{
  "n_layer": 13,
  "d_model": 384,
  "experts_per_token": 4,
  "d_shared_expert": 128,
  "activation": "geglu",
  "balance_loss": 0.000358,
  "balance_bias": true,
  "init_std_router": 0.0209,
  "vocab_size": 50257,
  "norm": "rmsnorm",
  "lr": 0.00373,
  "batch_tokens": 65536,
  "steps": 5619
}
Below are experts of layer 9 (counted from 0) of a mixture-of-experts language model. Rows are named router (the router's row for the expert), down (a neuron's output weights, with its number) and show model dimensions 128-255. Each number is 200 + 30 x the weight over its row's rms, rounded and kept within 0 to 999.
After each expert's rows: "comes before" lists some tokens at least twice as common just after its tokens as in all text. This comes from a sample of Wikipedia text that the model never trained on. Tokens count by the router's weight.

# expert 23
router,183,159,173,205,223,173,208,248,198,242,227,167,248,208,201,177,189,225,207,217,224,228,209,174,210,182,179,236,142,252,218,256,177,166,184,225,198,197,188,206,173,191,225,190,234,188,188,191,203,218,213,260,240,174,183,201,210,156,260,227,193,172,213,205,243,207,236,217,258,192,193,188,205,175,197,193,185,215,153,221,194,188,239,223,178,237,176,178,131,150,198,235,213,207,256,177,202,215,176,194,217,150,201,270,153,202,218,177,171,227,199,251,227,237,148,184,180,162,231,131,173,229,238,246,253,195,195,235
down1,247,190,203,225,201,260,177,234,222,180,198,156,235,202,178,176,249,175,157,216,222,189,199,153,156,197,190,206,190,250,161,225,151,268,218,259,208,262,183,194,218,170,259,192,186,209,254,207,201,204,222,195,217,131,180,213,199,182,172,161,221,239,159,179,196,204,180,221,139,235,241,233,156,200,151,151,218,183,188,142,210,237,183,190,212,186,246,164,197,205,204,196,155,275,255,213,227,146,212,241,178,181,254,159,195,232,260,149,197,151,206,235,152,212,203,211,197,199,173,204,215,142,221,192,242,205,206,167
comes before: " of", ",", ".", " in", " and", " to"

# expert 35
router,247,226,209,180,223,217,238,214,203,147,198,198,207,202,215,145,209,195,203,186,223,190,176,222,151,183,175,226,167,263,177,191,235,249,213,193,198,212,192,203,215,227,144,221,222,218,184,185,191,191,210,228,186,221,167,169,227,236,158,208,183,199,228,193,204,184,223,210,218,150,239,181,207,227,176,126,182,187,265,215,205,234,198,191,150,158,185,229,253,232,203,164,198,282,251,191,193,258,200,240,172,216,209,168,201,190,193,221,224,167,218,182,207,207,185,253,201,225,204,172,263,154,153,193,206,166,269,154
down0,220,217,197,183,180,188,217,200,180,138,194,198,190,173,169,282,226,205,218,157,223,264,181,208,241,278,197,161,196,198,181,157,187,187,181,176,191,166,191,188,237,226,226,166,218,250,200,168,240,203,222,140,238,173,139,235,182,117,183,246,171,184,151,180,172,176,189,183,170,192,185,212,178,194,191,178,215,199,243,173,219,207,195,211,185,191,134,199,202,221,251,157,212,204,215,197,190,186,195,211,154,189,165,276,199,233,225,225,152,197,220,191,231,181,199,227,203,192,229,186,181,208,177,170,179,238,169,155
comes before: " to", " as", " in", " by", " with", " for"

# expert 7
router,236,242,191,216,213,253,139,199,196,192,184,246,169,200,197,217,180,207,171,181,165,216,205,194,230,187,234,261,235,198,213,225,168,161,225,203,232,209,187,172,193,232,203,207,226,151,173,242,199,211,141,191,203,204,160,181,247,172,168,258,183,226,162,218,191,233,216,140,226,217,243,210,170,183,188,214,254,180,210,200,195,147,182,195,202,239,226,194,204,176,251,143,209,245,164,212,167,276,159,226,221,203,216,199,222,155,262,242,198,212,184,207,230,236,220,201,156,199,214,209,171,223,175,169,192,218,245,161
down0,207,190,239,225,203,222,219,167,221,207,215,185,172,228,250,165,224,256,192,161,168,280,271,195,195,195,233,231,220,168,189,190,189,189,173,205,208,222,166,163,238,194,128,185,160,213,213,176,244,197,179,228,180,205,214,217,215,163,234,181,137,226,201,153,190,149,197,195,220,161,231,178,177,223,207,198,221,252,192,205,195,264,257,209,172,160,123,135,173,247,192,191,226,226,205,195,247,194,149,166,226,184,202,228,179,167,194,193,167,211,227,190,220,191,182,148,132,224,192,191,235,201,204,200,237,158,176,143
comes before: " |", " (", ";", " –", "_{", "\""

# expert 0
router,204,117,146,221,154,207,251,224,154,189,259,255,201,202,224,195,207,169,189,229,223,162,172,204,218,173,226,216,199,207,190,202,251,179,204,183,146,200,208,161,162,168,198,168,233,186,242,243,241,211,219,256,209,188,193,183,177,128,226,213,214,194,219,185,175,223,213,205,298,208,210,179,186,170,229,229,203,225,150,182,198,183,254,238,129,234,201,146,150,204,218,193,247,194,195,194,203,173,204,194,216,232,237,212,196,217,216,185,154,214,207,214,211,212,218,193,209,270,206,175,224,220,201,232,216,197,239,245
down0,175,180,199,220,223,174,196,191,187,219,149,164,220,144,209,211,165,195,241,196,179,191,235,171,150,243,196,231,214,228,154,193,196,215,232,172,190,170,176,187,209,238,153,237,221,169,195,147,251,191,187,182,204,204,249,161,248,219,204,192,258,181,232,236,214,190,123,162,170,225,201,253,207,210,218,213,188,155,198,209,184,262,202,223,159,249,175,149,227,217,155,222,163,211,170,207,258,176,236,195,186,179,278,242,195,208,240,142,101,159,244,239,201,141,195,246,187,209,129,175,187,139,217,274,212,153,196,245
comes before: ".", ",", " and", " in", " of", " are"

# expert 36
router,235,154,183,203,196,192,175,175,199,221,235,192,244,201,203,263,157,196,202,195,217,219,249,191,165,161,207,182,211,186,218,210,209,188,191,175,172,147,215,178,185,221,189,156,183,204,185,191,200,162,174,151,187,200,238,188,151,219,203,203,181,201,207,214,196,203,194,186,199,160,170,214,249,214,222,158,184,171,201,187,146,204,173,130,217,191,240,140,191,176,218,189,177,209,262,247,146,164,208,222,205,224,217,259,177,157,223,195,236,195,221,229,179,207,176,120,203,190,183,145,194,214,209,192,213,205,177,179
down0,175,228,231,187,210,205,167,180,172,201,195,209,193,198,204,151,224,170,205,181,212,211,196,174,182,194,208,173,239,153,165,163,183,225,203,167,224,169,170,227,127,199,196,166,158,175,186,183,187,215,189,234,174,183,177,172,220,184,289,215,231,165,242,236,244,204,184,287,209,194,189,205,157,219,195,189,206,190,180,233,177,179,188,222,228,202,215,194,139,223,194,136,190,211,214,203,289,203,193,220,226,197,162,110,178,196,218,189,241,200,262,206,159,217,188,203,159,235,190,238,197,215,167,209,253,180,244,181
comes before: " the", " his", " 2010", " a", " 2011", " 2015"

# expert 19
router,204,233,216,175,163,224,228,201,175,151,186,201,217,171,194,175,226,181,192,146,178,189,213,187,230,197,215,202,181,184,181,165,185,150,171,187,222,196,208,141,179,169,219,185,153,159,167,178,154,210,201,212,247,210,207,165,190,167,178,219,201,202,180,180,211,167,199,183,252,190,182,195,211,175,195,163,206,213,218,228,222,168,182,197,176,203,182,182,173,195,221,212,257,224,179,217,290,232,175,213,266,211,188,205,253,224,241,231,170,209,239,161,233,208,222,221,238,205,168,132,234,227,191,187,217,227,168,166
down0,157,220,226,232,214,216,141,282,295,174,138,198,159,192,191,220,220,174,203,239,206,181,203,239,242,191,169,186,167,208,235,120,179,216,277,208,243,188,238,173,174,212,190,225,178,196,189,291,248,224,239,160,188,211,217,216,188,208,180,196,186,182,222,137,238,181,190,219,193,222,212,213,270,211,237,229,173,246,207,155,166,192,161,227,216,198,195,230,175,189,233,156,235,226,213,198,153,192,177,208,220,283,216,235,198,232,205,162,124,200,222,165,220,167,120,204,196,266,222,179,180,214,226,159,187,265,171,207
comes before: "==", " ==", "===", " ===", ":", " ("

# expert 10
router,168,224,215,221,184,205,207,199,211,241,148,230,249,167,215,188,236,218,169,193,193,212,158,155,210,148,236,226,220,157,185,198,214,246,205,238,161,252,221,181,230,195,170,223,193,250,215,242,162,180,187,254,153,195,254,203,171,189,214,212,216,194,187,175,150,195,241,159,225,209,210,193,238,205,153,238,172,198,240,225,214,195,192,241,186,160,126,133,241,211,170,155,215,242,226,148,230,218,148,202,146,188,162,116,136,262,246,228,184,189,160,227,175,213,200,106,230,203,161,151,194,231,140,211,241,198,165,190
down0,192,188,223,238,180,184,249,214,225,275,183,200,145,167,271,225,199,210,234,125,176,275,215,191,197,175,202,236,185,184,195,210,167,199,217,205,223,244,197,164,203,221,162,251,203,242,176,217,191,249,215,157,218,205,181,233,181,213,174,169,237,140,235,163,220,212,151,229,207,223,179,184,194,185,192,195,181,194,218,204,199,181,203,258,182,206,202,177,247,206,223,237,192,184,150,201,228,191,204,186,224,215,195,205,168,208,202,212,221,134,208,163,182,177,171,153,212,219,202,199,250,245,205,210,232,211,207,217
comes before: " a", " the", " an", " not", " to", " been"

# expert 2
router,198,191,238,178,230,240,128,166,187,203,157,219,180,230,240,225,160,225,183,235,200,212,225,231,185,244,204,182,183,210,184,210,151,166,204,199,209,226,175,179,159,159,187,208,165,219,182,189,254,213,184,169,183,153,144,187,161,110,252,211,139,222,214,145,175,154,232,85,151,181,226,149,223,180,236,215,205,216,246,158,222,172,189,193,219,190,250,200,243,173,247,224,184,229,156,229,242,254,210,203,201,213,215,207,229,227,200,192,198,187,219,170,218,191,280,168,191,246,184,182,173,185,172,204,205,223,151,185
down0,285,177,220,240,240,211,197,235,179,214,224,184,253,200,212,235,198,185,206,158,161,175,217,195,221,198,226,222,181,170,209,243,187,177,193,199,218,231,221,172,198,202,195,189,239,166,199,199,164,196,153,211,192,230,224,193,227,195,205,163,157,218,166,184,150,200,197,167,187,234,192,198,184,204,247,189,159,211,209,191,135,166,182,231,188,181,221,258,216,187,239,167,188,242,207,189,187,216,233,223,191,216,215,193,174,245,162,175,216,152,216,185,225,203,147,233,209,152,194,234,190,210,177,200,210,204,165,203
comes before: " |", ";", ":", "|", " ", " ·"

# expert 3
router,221,270,168,222,180,217,234,265,250,231,210,209,182,151,254,185,244,223,185,196,204,124,247,206,190,206,256,140,191,148,178,196,182,199,229,175,232,215,134,241,286,164,164,222,232,191,230,170,214,128,185,186,191,240,177,152,225,183,233,226,242,166,189,210,189,196,228,236,231,231,184,173,156,209,197,250,175,211,171,158,204,153,179,226,211,158,206,124,196,232,156,164,218,247,173,207,185,143,215,221,204,208,220,192,165,200,259,149,199,216,190,231,197,156,198,198,188,147,174,212,221,150,199,226,227,167,233,201
down0,226,219,243,235,213,217,222,238,181,188,153,209,204,204,185,202,222,180,229,182,213,207,234,211,166,206,190,201,164,185,134,184,169,238,237,215,174,177,188,201,211,177,189,187,208,218,218,219,167,204,224,195,234,195,232,194,255,187,240,251,147,190,234,253,191,199,165,255,147,155,202,195,184,215,208,227,148,196,163,195,232,266,156,186,196,204,212,232,197,174,187,189,223,145,235,228,217,216,194,207,195,179,217,180,184,162,214,203,170,208,171,175,179,149,187,227,230,182,262,199,177,179,196,230,234,154,195,160
comes before: " the", " be", " a", " and", " The", " he"

# expert 34
router,198,216,225,251,210,219,173,183,186,230,200,201,158,258,212,196,184,218,209,180,235,213,182,206,225,219,158,123,198,172,201,213,231,187,194,233,250,172,273,224,215,192,163,257,161,160,246,179,206,183,212,131,205,204,226,219,178,199,169,242,138,219,231,165,180,163,141,263,198,159,178,266,191,265,221,179,204,176,229,196,200,191,161,205,224,184,262,211,203,191,123,168,172,205,215,224,220,207,214,167,187,250,135,187,173,234,200,171,191,237,199,191,175,198,184,206,194,246,196,215,195,198,251,214,165,158,150,183
down0,198,189,179,214,167,218,172,219,169,213,251,204,149,186,152,216,201,175,191,208,230,249,199,209,205,180,150,181,201,155,173,201,202,182,119,148,235,200,194,176,195,170,221,214,199,242,173,191,215,214,173,131,191,125,187,210,249,138,123,247,211,228,218,173,237,187,213,215,217,195,146,173,214,275,189,220,202,136,221,208,153,168,204,182,234,193,243,205,281,245,217,213,185,171,208,226,230,228,191,210,201,215,133,216,226,156,161,194,170,177,242,167,234,197,180,175,191,210,233,219,162,140,211,199,137,203,175,145
comes before: " the", " /", " States", " a", " United", " New"

# expert 15
router,196,218,197,225,196,183,237,215,176,236,234,199,230,196,219,230,233,154,190,210,187,190,255,238,214,200,187,224,214,221,224,246,198,164,198,190,200,173,135,221,220,173,161,219,219,208,246,168,183,186,218,279,217,188,168,234,251,207,239,183,198,201,209,205,175,169,214,221,185,239,191,156,130,191,179,189,168,160,227,217,122,175,198,201,182,223,258,154,173,200,176,194,156,257,210,213,214,176,212,218,206,181,245,231,206,184,214,235,225,205,196,248,157,174,164,160,231,192,196,228,263,185,216,234,205,172,187,169
down0,152,181,227,131,208,160,270,199,178,207,177,225,232,188,205,202,179,172,242,219,216,202,197,235,196,157,205,222,169,203,196,181,177,202,173,202,198,199,174,207,185,187,233,114,236,210,189,193,241,177,226,200,219,128,151,169,180,188,249,184,175,153,218,246,204,267,171,149,221,216,212,235,259,186,183,197,196,193,210,147,205,166,198,184,191,209,163,201,165,206,190,195,251,266,143,210,201,222,222,196,197,221,179,221,188,149,221,205,191,192,203,248,186,178,222,204,176,177,205,225,214,238,258,252,211,241,185,273
comes before: " the", " a", " he", " his", " it", " an"

# expert 4
router,157,190,235,175,202,182,127,185,207,198,154,170,244,243,204,228,157,198,195,181,202,264,126,213,191,227,235,175,263,157,258,204,183,195,210,223,186,133,180,202,199,238,229,168,151,172,190,176,196,193,252,159,184,282,147,174,166,163,255,246,176,211,214,231,190,178,182,131,232,181,220,233,184,198,268,169,234,179,235,175,177,171,162,176,187,237,226,214,244,195,207,195,171,256,195,196,205,212,181,189,200,206,189,205,216,201,160,218,236,217,137,187,164,200,240,194,175,178,190,220,224,221,179,169,170,247,184,173
down0,251,167,227,212,178,155,192,198,161,265,181,204,157,189,212,218,220,214,169,211,201,195,191,195,215,225,178,202,208,182,199,247,230,241,205,157,191,182,176,193,162,219,125,209,251,198,203,187,206,208,261,224,200,201,194,227,137,183,229,244,226,207,178,232,168,183,170,228,152,167,211,175,175,206,190,176,189,151,180,207,149,226,194,180,189,217,195,218,254,220,153,224,204,212,150,193,219,212,173,227,186,263,172,203,214,203,215,197,242,219,181,186,218,245,211,186,220,182,227,163,211,176,141,176,141,158,212,245
comes before: " |", ".", "|", ";", "%", "–"